Weights of a small mixture-of-experts language model, trained from scratch on English Wikipedia: 128 experts in each of 5 layers, 4 picks a token.
Below are experts of layer 5 (counted from 0) of a mixture-of-experts language model. Rows are named router (the router's row for the expert), gate (a neuron's input weights, with its number), up (a neuron's input weights, with its number), down (a neuron's output weights, with its number) and show model dimensions 112-223. Each number is 128 + 24 x the weight over its row's rms, rounded and kept within 0 to 255. Numbers have three digits each.
After each expert's rows: "raises" lists some tokens whose logits its average output raises strongly, later layers aside; "comes after" lists some tokens at least twice as common just before its tokens as in all text. This comes from a sample of Wikipedia text that the model never trained on. Tokens count by the router's weight.

# expert 126
router:102136135120107133139142174129140114074126116133150170116184134090134145115112162148119154160160082143116130107116154134122175143141142145106101150115129113160117112102116149140136135176113089127116121100124160129133165141153136066119135123150157116130127148121122158086133149136181114111110131145114073123130103150145150100125130189124
gate0:142097124109126081089139093116148153147133129157114156123136151131127133125135147116166126161171126165121123098088140175134141126124104118152165119140166126134125114104093125163126117129145114116119153064180145141112184144133130161127109081100126132153165130100109178097162111195111166093095105146090110137096158158122083122113119142129
up0:100110158128163155140100095118117105156102137129150143135122105137128132036145105148119124143093146120121120151169119144106136126136104179097127124121165130113144091144087126131142092155128182073135141109104131108186113120142139150088127164134140128144143124102120170118153128089144115112145158125106152148144111123191153124158090117171
down0:093115125142130135123070097131108142128113126159138123107090115121149144207138095166101129148099120115081118165121111120144126121166091151098110156132103143172125110142124102121134125151138113147065084118106141117117096148122095142103172103102101099153135134080128119133076109120135160107158128177124111156126114162129097121128110126143
raises: "ines", "iff", "ees", "ely"
comes after: " S", " s", "S", " B", "s", " b"

# expert 113
router:113146076141140145059167123110112101132145165139148170141105142149109172130116155118127158132151121067119137145099135122103108127119128095092141148119130131198118154088147137104119110109103110124166131102136097142128129136104103104155105131127148099106148115084132160112097154143137116153135148138101135143172099140096152132115101182099
gate0:101077182166102144086161110163109135162129150152104132155121129136102143120146155096122089128118109086120122123103103165124138129124142087095178143091150162158117155135146147155168126157090101162094130086125103107149089156133101134142115129119144114131101099122123095141127135133158136104172159115144165150121108087087132126093110145132
up0:146146148121100101130138125091081136138130128129130176170102122102118106143115138160120163109083127115133098084115145129142153139126128109161076132115123135073118148154145096117171146122090113158109163153117138120099123119133163118128159121120136102135128114080146117133147128129138060139138151145153130134155112111146127101115167119157
down0:120167105091118126127096140117103143138094137124129189122107170096102091168141163164153158111118139107147078134103105130113156138161117134129117160136118125123148135136096130164135115185192107138120144145111126128152099058113133152155166133095088107131109129148147145101090136096105151110114148126132140131106098137139111117126114126170
raises: "ra", "red", "ran", "on", "w", "en"
comes after: " D", " d", "d", "D", "ed", " ad"

# expert 18
router:126112121121137164111131100110150130084133175114175159098138138110168142124108155204124131139130083142112138070133147167110144098104136143125147131143113096166137111137059145150104097132070133112149155116146118118127131131147117130133096175134113097114122103134134180117137153154143131104147144129141102134141118127126152123093121149122
gate2:113136140152156129129116155135108134099140128115133132109126126097166098108109124132093149167158107129151130135144115101109102111141165116119127061157120142138099094174125103126138104108117138106125119100130103130122128151101141115122114124159118155139144140127136112110104173177172076156190114075102169109167170126123117111099154122135
up2:102107160129112161125127141135117144118123090111113167098125104092155120125111179151115133157182137133155127108115139109095122121106129101109183080162142131107099109171133104153107135129126129087145135089150133151135149114138158099113121133162148151138137117156149117115103168170156097113149113089105137120135148117090113119086180111138
down2:106116078126107119129104142139151109168089157174139154073126134098115147122116104165128104148177150143144087105142155116124159105072118134097142105148103108116106085146120109182116083119107199112132132128103138111156130112123178123128118101171131132114152112146116141091118140147133113128166143097133118147117111116104148110120144154139
raises: "c", "pl", "ist", "ign", "e", "er"
comes after: " the", " and", " a", " to", " was", " an"

# expert 125
router:126151126104098144115214111149135129151139160158125149102147102096169152098111145123134138166152128092129136116128155157096097150129151123122116138119121093140128127132141193117144134119121122155136107112138110162113131118165121094133113144106096106131136098122124151112122156129129101105129118103098146125158124094109135106141088152108
gate0:094106153107086107088144146135130108170125109075146124123078120137116118115129123127107122119175149120120162112156165156096097113130163116167141142137170104141130152154128124134139134160125139134103100143112151141108125095137133068129112088152144148179155101089142112127140115157164114152129126141128137106069130159141129095133148170130
up0:118105127109139131078161135156121122137115126099152136079085112108129130095085132159111135148115131126144177133121122142103110113148121067154135136131175156099149134144157124089169117145157117099140124116125086155099129130113080122147110106156159130159102094128132086173142144170128137135126153156138134098094130182139135083164120151125
down0:159100118169135104118132146143167117150082104169146118124120109094098102161092110115119119177123134141125110139149131174133119131104090153111140104125151152146169149112125156160124137138197121165104158158156077120147109103099147116116060098135118110128145100113115122142138112133133127131091136182129132151150136131108110091155112134144
raises: "P", "D", "M", "S", "il", "C"
comes after: " \"", " |", "-", "\n", "|", " ("

# expert 93
router:175119100171133133103130138099110134126132148179145126115131134083138147095108196158116163121170120113123137102130127140113146169146116166095142124142126132116150190111132162171162131107138157143109164131137154121126144145165086114097099105130148093124161116136133129091140144159161108111155174142072095176154086123119104138142128165117
gate0:134103168122135127125151114128114112139123154100135118093134146102091134121117137109149138137198106152144084140152107114149124097155142109126142154145098106129109158099096135089110150125128117165136098110142127140129142157130093128129106111172117067174143159145115138177156167146127068126122124107148158179116162114128111142136143171112
up0:146123142144127125076112087148148108085097158128125149160121135119117115128142133136170164167197112151143128090154117128117149105104122154109117156128118125130142120115105135109139128149150082162147124133121118115079159084139085102077146104156125131155140118152137114161123121153106108113116139105130172152108148121108117157111173124114
down0:154093134127179139106148117151091130128119121091130089131123102154114125148139154097125161137140136136167141120146153162122091135130144121119093111106162073152157134119134103146119094121147127135096100135142109146084132148113135127118142139131122124107133140154123139152172122124107135152088162082135145133090087135164139133159134153103
raises: ",", " designed", " |"
comes after: ",", " in", " 19", " 195", "|", " 194"

# expert 63
router:104107139108120148111154123104168131100140199148182134093116106109147099108096143148112124206163097100088116151115124153089159097097103148153180141122127117155145120144099122152145121142104105127112153113128140087100100114149109101139137124101121105122130123137158124105174158145137138124132122162105118097130107121149106135126149145097
gate2:106147091124142110138136100087146178107125175155125120141151114164148139104117092131156184171115085080099109132128145148078134116146098135134147131140138097169154082100091118121118142097131163096125115134146133129104138172137118147141118119143122136135105125100128119109132150142130131174092145172164120165139128127149079144146140131107
up2:152146125110129112137135129148114161079127155158108096167143148130152099130113143101160136183132091087118088137100114120086142114120123159136126164090103105159126075151144127114074129097182138113110153133151168075101117145138133149175120109122088139111125142130139138109141148127117144144113120140144127151102101133091126138124159098095
down2:097105156163165138120133100158152145107122094123120126128103138137095118110161138117169133151130166141116133125083172119123122158159117171120119162099122112149117144111102118126123170115130148057123129103119095166136133127108138115141150058089100160129181124103153085181158163134101142126120114120161145112105111105149112142140113134119
raises: "ations", "e", "o", "ated", "ically", "i"
comes after: " M", " m", " C", " ", " c", " P"

# expert 127
router:138143126096130119120143158142099097100140128122133146091148144108129137148127159143121165158163104106148163101110135154087125128093137145135124113141125127140145123097107159150149129128108108145132101111156156137128121107150098105104120142165099070091143119124136155088138144124162105139153135115122125126150075085121118121120089137117
gate0:105154177141162126135133137127139160135129098105148085118108169170111121130151093117155181149119091113160082104122080151101110128084132121157081117118074131092098137119100131140151074101155159131118110101121131119160109108102134092142139111120170076119108137142128120123141144142124162114133162132112144159158151158129142126151122109142
up0:131111113119148137121085100121191128105130151109145127148106175086118145098115138099160074146121147136120180158157167121121119140169065170137097165118102133146137134155138155133125163155102073134149087105109146122087128136141142116112156102158110093110086122121142165173152091128082136143116121136141151114140111162134160135119156110126
down0:138098124134164179126142122141114179123134115115145118100170122141154127113170136141120099154125088088144129142107131105133124092073157175113120096127119135159141144126107106129127118079109142127149128132118152155084117112124129159105145157142111152108171104114104182099157151134085084115135158129119112109126106127107143127150131139145
raises: "-", "|", "\n", "During", "====", "After"
comes after: "\n", " |", ")", ".", "==", "==="

# expert 90
router:154106136130123145106132158136165112069098109177129094084116133129105132117119122156118145149150093097122143170122105159111138113174134126121133144131142128127159139125095176151113106086094112137134077114138156097105132094140124110107129144112115108115127101134084095119163149162126114160147140124136085089154092136112138105104093137113
gate0:131109146155091119110096155138104092124136101157076125080133113144133162113111136108108124093107109105116123115141147138117131163096156139139138136097179116165154085090107138118154115139106170137100135106148161154124121127133128128163150109129143167152084083106106108120145119111102138120157155110104151088119119182144101091132161140120
up0:104121145140097140124081132127166079139148128148157171089141120144131159126149200119123106119123117118100117114112121153120143086158153116114154091097133156130131172149124125126142111133171109124119134139111125150110143101130116127124126134103125126121150106126115125164124172146136114114171094160086141131094137128169085120077142130133
down0:122129082109123144140131134123143110117182099133094138126142149152149165099134080151093132115150086126194098110146127143090123135116132076115137110133102143120135124147124155143193140109160102135158152135106149129103096087134125112161179135139115134148133123107109134119124130160109115123138092117139147123098109089156149121117134115153
raises: "lex", "ett", "eration", "ck", "eal"
comes after: " C", " c", " ", "c", "C", " P"

# expert 5
router:151121102099105098148135106132161120149127114123141144090156150147156135133118141164152135123157067081116153119131132121075122118158168125093157171108106123164114131143118170139130117106085074126124142090132158173114128130129110128113126131092101112159118131128154098120132136104130119121129144081103133129154104121120165131126121156127
gate2:155165099116111123115156103118110127115178098140105140107120102157136115142100186117142105073137104144091104133139136111125153094144130167084144099137120131148198116143126145147123156168098141097118109106138127131167103142128134158128142129100124120105137091105114113106174095133112101196137148114115146122098132134104114155166154128144
up2:128093095138098144133138104146127149135135130106115188115106179141127161126099130130101116154130179102112131075167135117134149149116116110149118162167135111151116150135136135127178141144137099142144120124082144082140121111126131106116121109126161123155117110130155122143100102104149113092157074120129091118115132128130149136137099136099
down2:147165107141121165117113134130103105085163126118196137122129155089113128088100163152121157086086121126118137157124113135143202157155097113151112125145149162161113155140169167100123124151145132134093139143149154134127120139113133101178142140121114152095162115120142161188134152113140161127121132113097153137158127112106151133134119139151
raises: "uch", "ge", " by", ":"
comes after: " was", "-", " is", "|", " were", " be"

# expert 48
router:161142138149113124125145105164153136140179168129163161102123152115137110095114171140193118135176146092127177122080121134109139138135149159098125126104071109160105146104129141137165118140131141156121124114159134182151136106157139130145127147118141131149156123094103111122092124124139117147186125109096143127114101111082150109101111112071
gate8:175137119129164138096080128132154110133120166114123128070126141137107152119135115089146187156114169172094117129085119146130083133092093131130147126116119083124114098107109123112099119135122095152109122116147170153125157128176114125146144157129133092112130124109134112097172098095102149124169159138109110123135097174119121150127128090147
up8:187149136132132173095140101136125108096065153114132130077129155118111136116197137097179141138107139172097130130145163130149122129126081134136172125116131111168116127133100101160124124167115084122152112120137159144134165111175111083150157142118141088147092138094146108095136100096114153122118142133092119134098118160123141148131149141112
down8:133121146143120093112105107179106171126141101127158137117108168153108108138124118126100145089079108121131128154112110117120102146137111099081111143127151106120144183131141174154161103128138106143097114127122101136113109142099119094108107093147129072131131098123143107079110140136141114129063140149148101113137168154155074103115101152091
raises: "ish", "ly", "ok", "oy"
comes after: " E", " Y", " A", " I", "E", ":"

# expert 1
router:105139113160114124150140102123081103095152156128122185103158130108156136090137162187168135100213125094127137129137179120108107132125119138097090139097081129173142137126074137094152111156116143121148121099131160143150142129101116123150138135089145119112141115128128114122141138109193116149150143105080117125143134104110107157123155127107
gate8:117111123132111093142116117132088139117121102089185139104098098114132141095149174173159128146152100122133108119112115141114108113107107157120105132147136126155130144115113114074117141121095135137122169130121126132138120090128130125103140121123113148121147149142136183157136137132098137122148095133140170151191124120087114131145156136069
up8:125108120129111117128122124127095100126106121114159157142091131116105140102125178144175076128169096114111110096112135139114124120121118158120110157149146135166125150115157114076100139110086133144110158139151138127137129096123135115113146133144107155099113152133139175158071138144108114115140104152126177152200124154112117154112133146069
down8:140114141080155094093085151109154126160159139165126110120097134124072109137113174128131141126110141137117102141073099109161119150142132092097123100141164152117117164140155118137156114107115125151091116100086107127130098074156136153124124128102121119159112138118096105113136139124094105130125126143157113136202117153072112125170151101136
raises: "-", " Min", " Se"
comes after: " the", ",", " |", " and", " in", ":"

# expert 67
router:133121115178158145122150117159092115141130113097124099085142138111138151074143151107146146161191118116089152097126107141126155156166133141115148137148126150150120164121121141104156105123107180166112136054138135138115168113106127112136109154139129140143152099133096118130155153149127133104140188172086129137117102125131152075128154157096
gate0:113126103138104118154144073138108117137095147113133078071120139151116095099117105134128095135170116147103134093109167182115158108074149162147119109128135074153112137150113088168177120114176127161148165131161136156127159141112106131129110150114142141133129088118152161150182128136121146072149140119135162132126150125138111108111121090130
up0:123115147098138137134076145115170078128106158106120093114127135113187154128103135138124105160133125117130170098138116152100140166152126177133119109135082106175105124144149075156139102118138126133144120136140109119080131110128106151114177139115084136136125081115123118132149141130100168082143131107149164114113119117102117083083134150140
down0:153101095133101136177146144042160126127087109117145134120125144127129123078092091123139112105118092137054103150144166120125114152149149122115165127100119167133141118150131132134082132107132111112082114171124111123093122088135117121117143106131183154148133098115115105143141109182120147136127074128158133131129166085158105104115153151126
raises: "end", " of", "ie", "s", "acy", "ion"
comes after: " St", " st", "h", " the", " H", "st"

# expert 2
router:108114097117148129116152112126108107127118126189213138109127127112132113100132117171126176171163135069143140134112120146122119087154164159063123117135104095129134137136119192144143127134089106143154121114147132172143177151153093124116135133097103097113150114117158157136133146104154132126145133159120110101128118072083126160116113137093
gate4:107151131082108118136123128128135122094138136116133153103087181125133153095113102120093112082155146078107104144143131131104118154116159089137119135139159127156098108164134111098127140145127136194185137158152137110135153171121105117127113112116103120106106176124121149152147194155173159136127103104104171155142155079125122112147125165082
up4:132121130116129107166119089137171134079125134127141176136102143143167146079114112128162122121169135090108135129101091137150145132115127121123111103137138126144127121178146155093138129094116110163176094131152120122125180156107137131087149152078091128109121166122168148119129193155177125110141106141125185120138130116139106110122100131052
down4:115101124107129124151109068100149143117151140107151126115117123138103130117110116126153156088104145119126114132094166134077148180119124098110119104146130173125166129136126090126156139156153104131142126159117154166157129132108113144137158101151138123118152117132129097089147150145158168140137104132139161174135136155150102139153116131192
raises: "ever", "udd", "omes"
comes after: " (", "-", " \"", "\n", "/", "==="

# expert 70
router:114151140093151155108158099096132125128140146109146125108124122109148148050143121128134158161141078085154150120166183121117142121124139108103165158143149141129118118124099114125201117149115111102149131108133158155147110080125108142138139138095129111097144106110122126156200129129158122148161133187132118155123104114103109117110106145105
gate0:091095095131128148119119113101108135126114135126113142130134134132127133079156114131139153111082101100155152147124119087082139162158135097133089147138116128090148134130138139144149123171132138129125118122152157116115169095167137128123147131136127150110125075135117145155196152148111113124150137134124132150160084193101151113097095157161
up0:138134100074104116107155142164114110113143116171131149109130091103127076112148142178163128121095086124156161162149097151190138147114078123112138114126167148122151119102126158144127165126100119124141119148156136129147142132117137080107112109097136150135127073133149131125163122144142150146077141111154115117091099148164154128131112086144
down0:145139115147116141129122118106117124133131109145120111107109108075078149133124130153137122158139188149087112105126131120123095139129165136134145133095130139101123110101116140139140121124080111152125150111155133178144141134116161108161083082151123129142118124120156156104119125098088168120135126099092155092127117150146078138115108129113
raises: "es", "e", "icles"
comes after: "ol", "l", "al", "el", "il", " L"

# expert 4
router:152149091087106131131151119175140112069134125141175125106127110105151143108106137143139141150159123130158118124081138114074122134137156160099173140134121129128127145150115105118150154125101101169128122089170135132134129119121116107182119145111125106112142083089147163089117153137158151141129170138109102176191098127087129095127123147107
gate2:133124134105166133097154137111109138131119104087124118101151123107117121128110115138133154127178165114105185172131135172107104111108142125178128139131141110174114093134071109124124136093130111104127133110132143136115110138143090106133061119145116142140124063118160100123162161129131146128128167128117139168134103153164138127117138133121
up2:117129146166114114164132102133105132163152135160119142093128106120141117109103149130137112166131133109122156175125108131147133110115089117156149100144121098101131123115163170127115083133136151100118126119126097168174171149130068168130149132170156131123139164131116139154130143153166125132138131136123118161120137133123096122131090104126
down2:171120125121098178165142106155121127110133076115134186108152139145094128100139106144141112141152081129107159082164134111145152160111160107119148132157110103119087107168106109096102096119115122126106112099085117150144147109112147135137124155105168157124143148133118167104142123122159111114159147115157151082151081127073123156100114137146
raises: "ab", "ain", "ings", "ER"
comes after: " the", " a", ";", " and", " The", " 0"

# expert 111
router:169129160115130151147128112131142094135154135132130192114135138099183120100107210130166140145178121079139185124071116190053129116099135164105119136103129103151097169144107158126088126118119094113121101122180150130104178102107141154124172122137155130136178113118149123104179126141143129091138149142130108103139118140108118112126154152108
gate0:122143156117157143157116167127117100107152133142161124153117174115156135121110207181147124103159087127146136152135114146117170098134154150174116142142100152095119092134133099132104147115114101156121148108117144107076119074095116143166195117106104124109162107139139125133177142135162160151119125126126136109108120149155124143100167073134
up0:132173136114152078149120142140134104122176129137147094100132158151113110102156168109138134120149143137138095129112130156136118070103152173115111091131127145153125111147095139138114154120101164167123146139202140143133101146109146154100150102123097141119131064122128129175140106168139150161095130119120139132104091112120165126132138128109
down0:140102114165098103113124123108141149070142081149101109082126139155142113138109097161154117100152093148088122133117073107111090160115144118078138119136138098139153131178123152140126129092108155127157150122099126115119110147138103141128098145147132068093183109142126151097140101129118121113128137120165134132111147165114125194113159154116
raises: "airs", "er", "ese", "ern", "ield", "ers"
comes after: " O", " g", "O", " o", " G", " in"

# expert 39
router:158137124126091161153119150096169107131113091139174103108156102133131162101122106205150158139150095104118166127100110109127145142131071137117138150104097101096173112152125192138144151132131140108124104123132168123115123120142100132125133160095091125083116119106139145126120164152165136117168127114109098108139101106146169127104084169119
gate4:140152125164095141129125131128123092122160097103163074135168114156143157085118131140152178102135144090126175119125097132138082170095108133124113169131124130132127131128137126075140147134148120099107139123146163101123102115180141132150104102094092117147118139142132150099155186071127142104111075133129122125159123134143101168129120113101
up4:143116163136078167155150148146137127190129101151100116130106112179160130107138150104158136185101152105128102145131087119143107125109146148139131125148162105126108147107159146140122115079105142108125177140109144157111128125171101117121136129085077110136127112139138151109107093117106115121171147142150145167099146090131164094101141082082
down4:127140112139098120100133145160178122115105129147124109139126119104117102110111150157140108109145131148094107100122132124126102107141129143153119152121135127130110134130155140114130080125140152147116116112093143167100123127143094117113165106129116131140128124137130128111120090106148122126118138129062117136110109119048172167192138111116
raises: "em", "iness", "ness", "ah"
comes after: " |", " Al", "ac", " Z", "al", " Ab"

# expert 12
router:146138111137134145122117134123112127097139140124167124109124113113160119096086130128158163138136119090133142120144116115114149115141179122118150138162117101144128180086089136120108108118143111151135153146136127128147170152102070081103124129120135107128150096103095121144129169138134070118145123093128130116118098092119121142062134162096
gate3:155158099142143103131147119143141157116152121090113151073150102150096092078104138151114134130109120128122101175131133111128142147125127117129120115123145133100125117138103159124131117117148145130116127158120116100179167104128126053137124094118112146157144077134160138132141088152149136123162134133167100111110109091103100094106137130147
up3:148127095146145158121146157128139137139122122111120144106085165139130139113128094150100115097170113142091121117070140133144076140110110191127120138157108124115122119130143104156152125127110133130133159151120088135104154113155160128160101156103096071126092201119122109107109097117125156148102058127127114125132112193126145132136119115158
down3:156135142091167114173124136183122141133144139115106115122142108170114143134173172136151160118145128110096123138113086165124118113101138124127090090127122141101155131179144156147069096075078164113083117139122130114079154125135120090163112134123141105154139111116120167082132102113120124178110122155150139142152136129098159131068137150151
raises: ",", ".", " resp", " and"
comes after: "–", "19", ".", ":", "′", "°"

# expert 61
router:106138120092166162152173111120110112074128157123127122089152100124131151148102110114131110135202094112124138147109157191113120133122139174119139118108139105171134123088085131165096110123128116138102135122143158097133133131092161092123095135086145108131164142126131137118179141138146108114155125129111133155173089107143104138109108125133
gate2:116151096139109146156127144101157105150158104144174126154140088136121160105113169074143130119173138135157126101124111171075148134125132139133114129192117115144111130085114113179110096161189097137107127080118124108102116119138148145103129121118117139109135100090103139184152077122122073116090154143112127166136134126132125128133124162091
up2:109133120119111118159163126146179101140135112129176147132144101140141148127138139118129128101154174119128185132113126134071134142125137142095072126132127122131137114094149125180111127149139135143113104102098160111098117093086120112105083148098130136127157115100078115156126161136153121127156101137127121144120140143150112107163109129089
down2:184105167095159088139172142151116107163128165135110092133160153113129110125135179113142158111085129111133186095139123129138161127132120104123104136085166125140130139082163130160136141147134114136136148125127090170146120096109097136160129135118121135141111147130134122132138140150123152142107106154108093099067134133106126084129157173098
raises: "oc", "ative", "u", "reat"
comes after: " F", " f", "f", "F", " 0", ")"

# expert 7
router:134112112116165124085163129136165161092167126159137136110152134103137129123109138166128154148158113113137122079150154150095115127106136124076157129142106109176131133127126137129090157155089107117118085125133131141149125104127128114096109137121137124139129102118095134114145133164144109151142139125106072144132106111117120121130126141105
gate2:103145132153131128071129117120120154108148150113156144115127125110140126120103158149139175117189122170114129087118112149170126124137091069104121105149080112092135147110127109101084139156132148161121097141117143156119116134104098128103138139149150109074095094150111156125204129172119152142104179141153126098144160147112114155098127154171
up2:155100127110154129151143141126160117117123128100133169161133162151157137152109149132158142147157161099107131126166054173121148077107154140131130095101116111177128147108146109130121112126162113148122109148153107123112158101116089094181129115099160097105121126137095169149151131153133157149144123126097107136126106133144111144158084147125
down2:087106134150151135140148104151143112102129154128125139154127113140136102152115155149121150155120153109111163134142099097107080110108137127113151093132161116121155120110168130106137107147104131129104104189132091136148145127162094135155119102092134141111127104131095169157118120119142116146099154151091139150135105159167097125131143143071
raises: "n", "ne", "unk", "opp", "med", "h"
comes after: " the", " of", " an", " The", " and", " a"

# expert 62
router:122122132131162149103182164127144079112154143110136123097156129112114082103098140110115118172137110073164122135162120154126129114136178154093160090131124164140122160141097145129147126117113120142120118101116135162106124085128122124115093126138145126087174149124113137136125161142141161102124159155125154159157097114121142167112105147110
gate0:150114089165157165089147112177132098111117122143128123097148138129085123131113157129170109126154140111133083143128129118136110097113103129121135175131124124125122144096143157154129119150182107103124135086140107112156104117162114098133070127123083127112116113141105134145123186086135167097146142136088169117157102124127130148168144186127
up0:157130065103144120134102146108107146147127087131153134150156146166107108096134102139129155111108123147172124114114163132097075115174118101164123149096130166131111140122111127136114119145128113153139116136133130125126146120154153101138070136110126112123104102139152131145109137097124118126084124122134121125148104117190126107126120133134
down0:070123132162161154103171121158161110080128154135139073153149106135162154098175089129109129120121160143134131116162115127144145102128167111125165133181136149115091140128141137155126146170123165124110134105121179120131140174145129138116113130131155133141155155154110104186138116119101124123146131102109120128108150098113109142140143108081
raises: "ora", "ón", "es", "oming", "ution", "ank"
comes after: " B", " b", "b", "ab", " sp", "j"

# expert 94
router:139127088113140139137158124098137093103124137186158167119118144120152114077123151173124168138140129088122128132098128106097131115096103128079120146138158110137123129101100150114135120121096104140135110151150140131125171112128106078094145143105088146114178094093176127093144173141153116188154172166164113108154121125073157143148077148112
gate0:119108129093098127107139090155131143098173139169137172133154185100149115077101122152083133142113139111115101112135123116088127128157094107158099179175151059132122143118135142172136137109133125130128148154130124119110156138146105144102103078131133146057125105108141083152088146154151130188144170133122101093154147136159153109128151150095
up0:140116118141143152123154100147141118131160157141157132118114134127117149138108105162097151116120136077068117117176137142137121169124130169155119152177139081184163141125132157122089119081168162119129155109140116153108151125149143135122095062104159142143102151102093087128072142182151121142134101083080126127126142178123143125112121110107
down0:099113103097133146125100103098155143155122084136167135130121125123128118136127191129155112092125137173101167188111113104152173113111128163101133147146107157080105129089167178136099156121147105132125115146132110130114103145111129103108146123109121122151139088123132130125150097115119124127127158110117134097171108115094148083136114157158
raises: "en", "right", "ern", "red", "che", "r"
comes after: ",", " ", " and", " However", " Al", " I"

# expert 99
router:138126085122105152132143160143119091106142120115127159118136158126138122140131138107113157135177115095172131107094149155115110149095149142122125136139126131121126134094120130167137122157102134134133109116145152141144147097159129103106107139137123102133119143107098121104150171131174068150141135145119111111146105108125101101137133151083
gate11:097115096142126146103157165130113120099147125130167138099126123155175176125097138095107103098137156122163142141094092145155137154160149162172101129125133138155096104084118122114139138137139163142134142137122133135104119109153150077109137131169143092127099142136117103165131154140119092097124115116105147087139123104153103125129095163103
up11:112121113108145102132103065143124108153149118154096099141157112130131168145109093124118149110154133116103129144126150098116149150101111139061150164091104135133148160143132114137118118109158131138144142136123190135100127093096126115145160159083145159113125121072126097119131095167120152124102162105164077160140109124071144164116164081120
down11:116116160109168108149159151129145139122105119118111161135159090140105140138113151137163152157155133126119130127101087094144152127158113134097129115146130122159155135136133126160173173144154145143136188137143088135091086126132091112096131116136144143083114121119102144150162095126157142120133115110121094118155143116126209106110114088117
raises: "During", "\n", "In", "==", "After", "==="
comes after: "\n", ".", "==", " =", " ==", "==="

# expert 86
router:127153129125114142103165131122153113105179131122184165115096138115147147132106177145134130099151102074163146124121115164106158149168120124123166144134124101190121133123124153164147158108136084117152161143120146153137155090103099101141112139110148114092129104108106139125107155114155124146134129128110116144165102107116124128118136146101
gate0:168149091143165066132120150141155137089144114113165131154203153105132197151155196119126155088118094122138097142134136114093135122106158142108106107108091151124119117120117128142119128086117128150092117123102183160132123106111146118147096094129106125107106118138153131130134132118145106096134091126121140143121085125141151154141142134120
up0:135150099112133104113120110151146141116142130146143107138146125152149158130170154091103083099146111141134123111117168169132122106125128166117114137100099124139119123150107143152120131127136083107130099134117166155146131085148119129163124156157106144117120096112141155099143081154115103116159163133147104129142108142135172144131149060144
down0:132136116106131131112090138127133131114167168132148126064154120151176133087118100097091118168139103157086092181173106128142142165095125120183136165121111136110119141099103099084129125144165130098143166139097108135137138120102134118108149137117136110132161137119125116174103126088115147118147111149109137152098121103146089091135107149107
raises: "re", "less", "rel", "stra", "reg"
comes after: " D", " M", " J", " V", " m", " d"

# expert 32
router:107127140120125161125148116140147087090119155178158159081124122099168139098117133146143151120149140084110165154110129169083194126131140135119158135120100102159137194159058132128140148172106110171140121131175114140126143100175120137106141092108121131090160095125121132048149159145140125085136150147131097156160114128103139143133131125137
gate9:142137130089145136167107106153143139111142109143151131108187181111149129161176134136106176141119128091112088148120136181141117119104117133124150094099134130194100159141098145117114143100153107160128072122155121147068123163137138160100107148134122110107162120127132142117145148087092116118116149093106119147124110158104145090158105161138
up9:162151155120137187165108149134150097109145113119097119075147141142125104147138130128098195102152139163147115170144170138098116107127114102122145071132140101150117150135111157119141121144134138144118120115133154136100109116102138130115127120121148149096159119147126148143121148130122115135116164143146124163111114085064146137129099142139
down9:090162117133099110170124129175080130137132139149109147124104104135091103122161123083157137128145161072107150129143151115135150121155146115072118095121096124123144139119100151123106178078097098128151106164141113142076144148147095122140108132115155116145139141114114115163134121143158087124098114099117115116149134165174139128147149126130
raises: "\n", " ", " —", "\n\n", "\"."
comes after: " ", " 0", " 1", " 2", " —", " 3"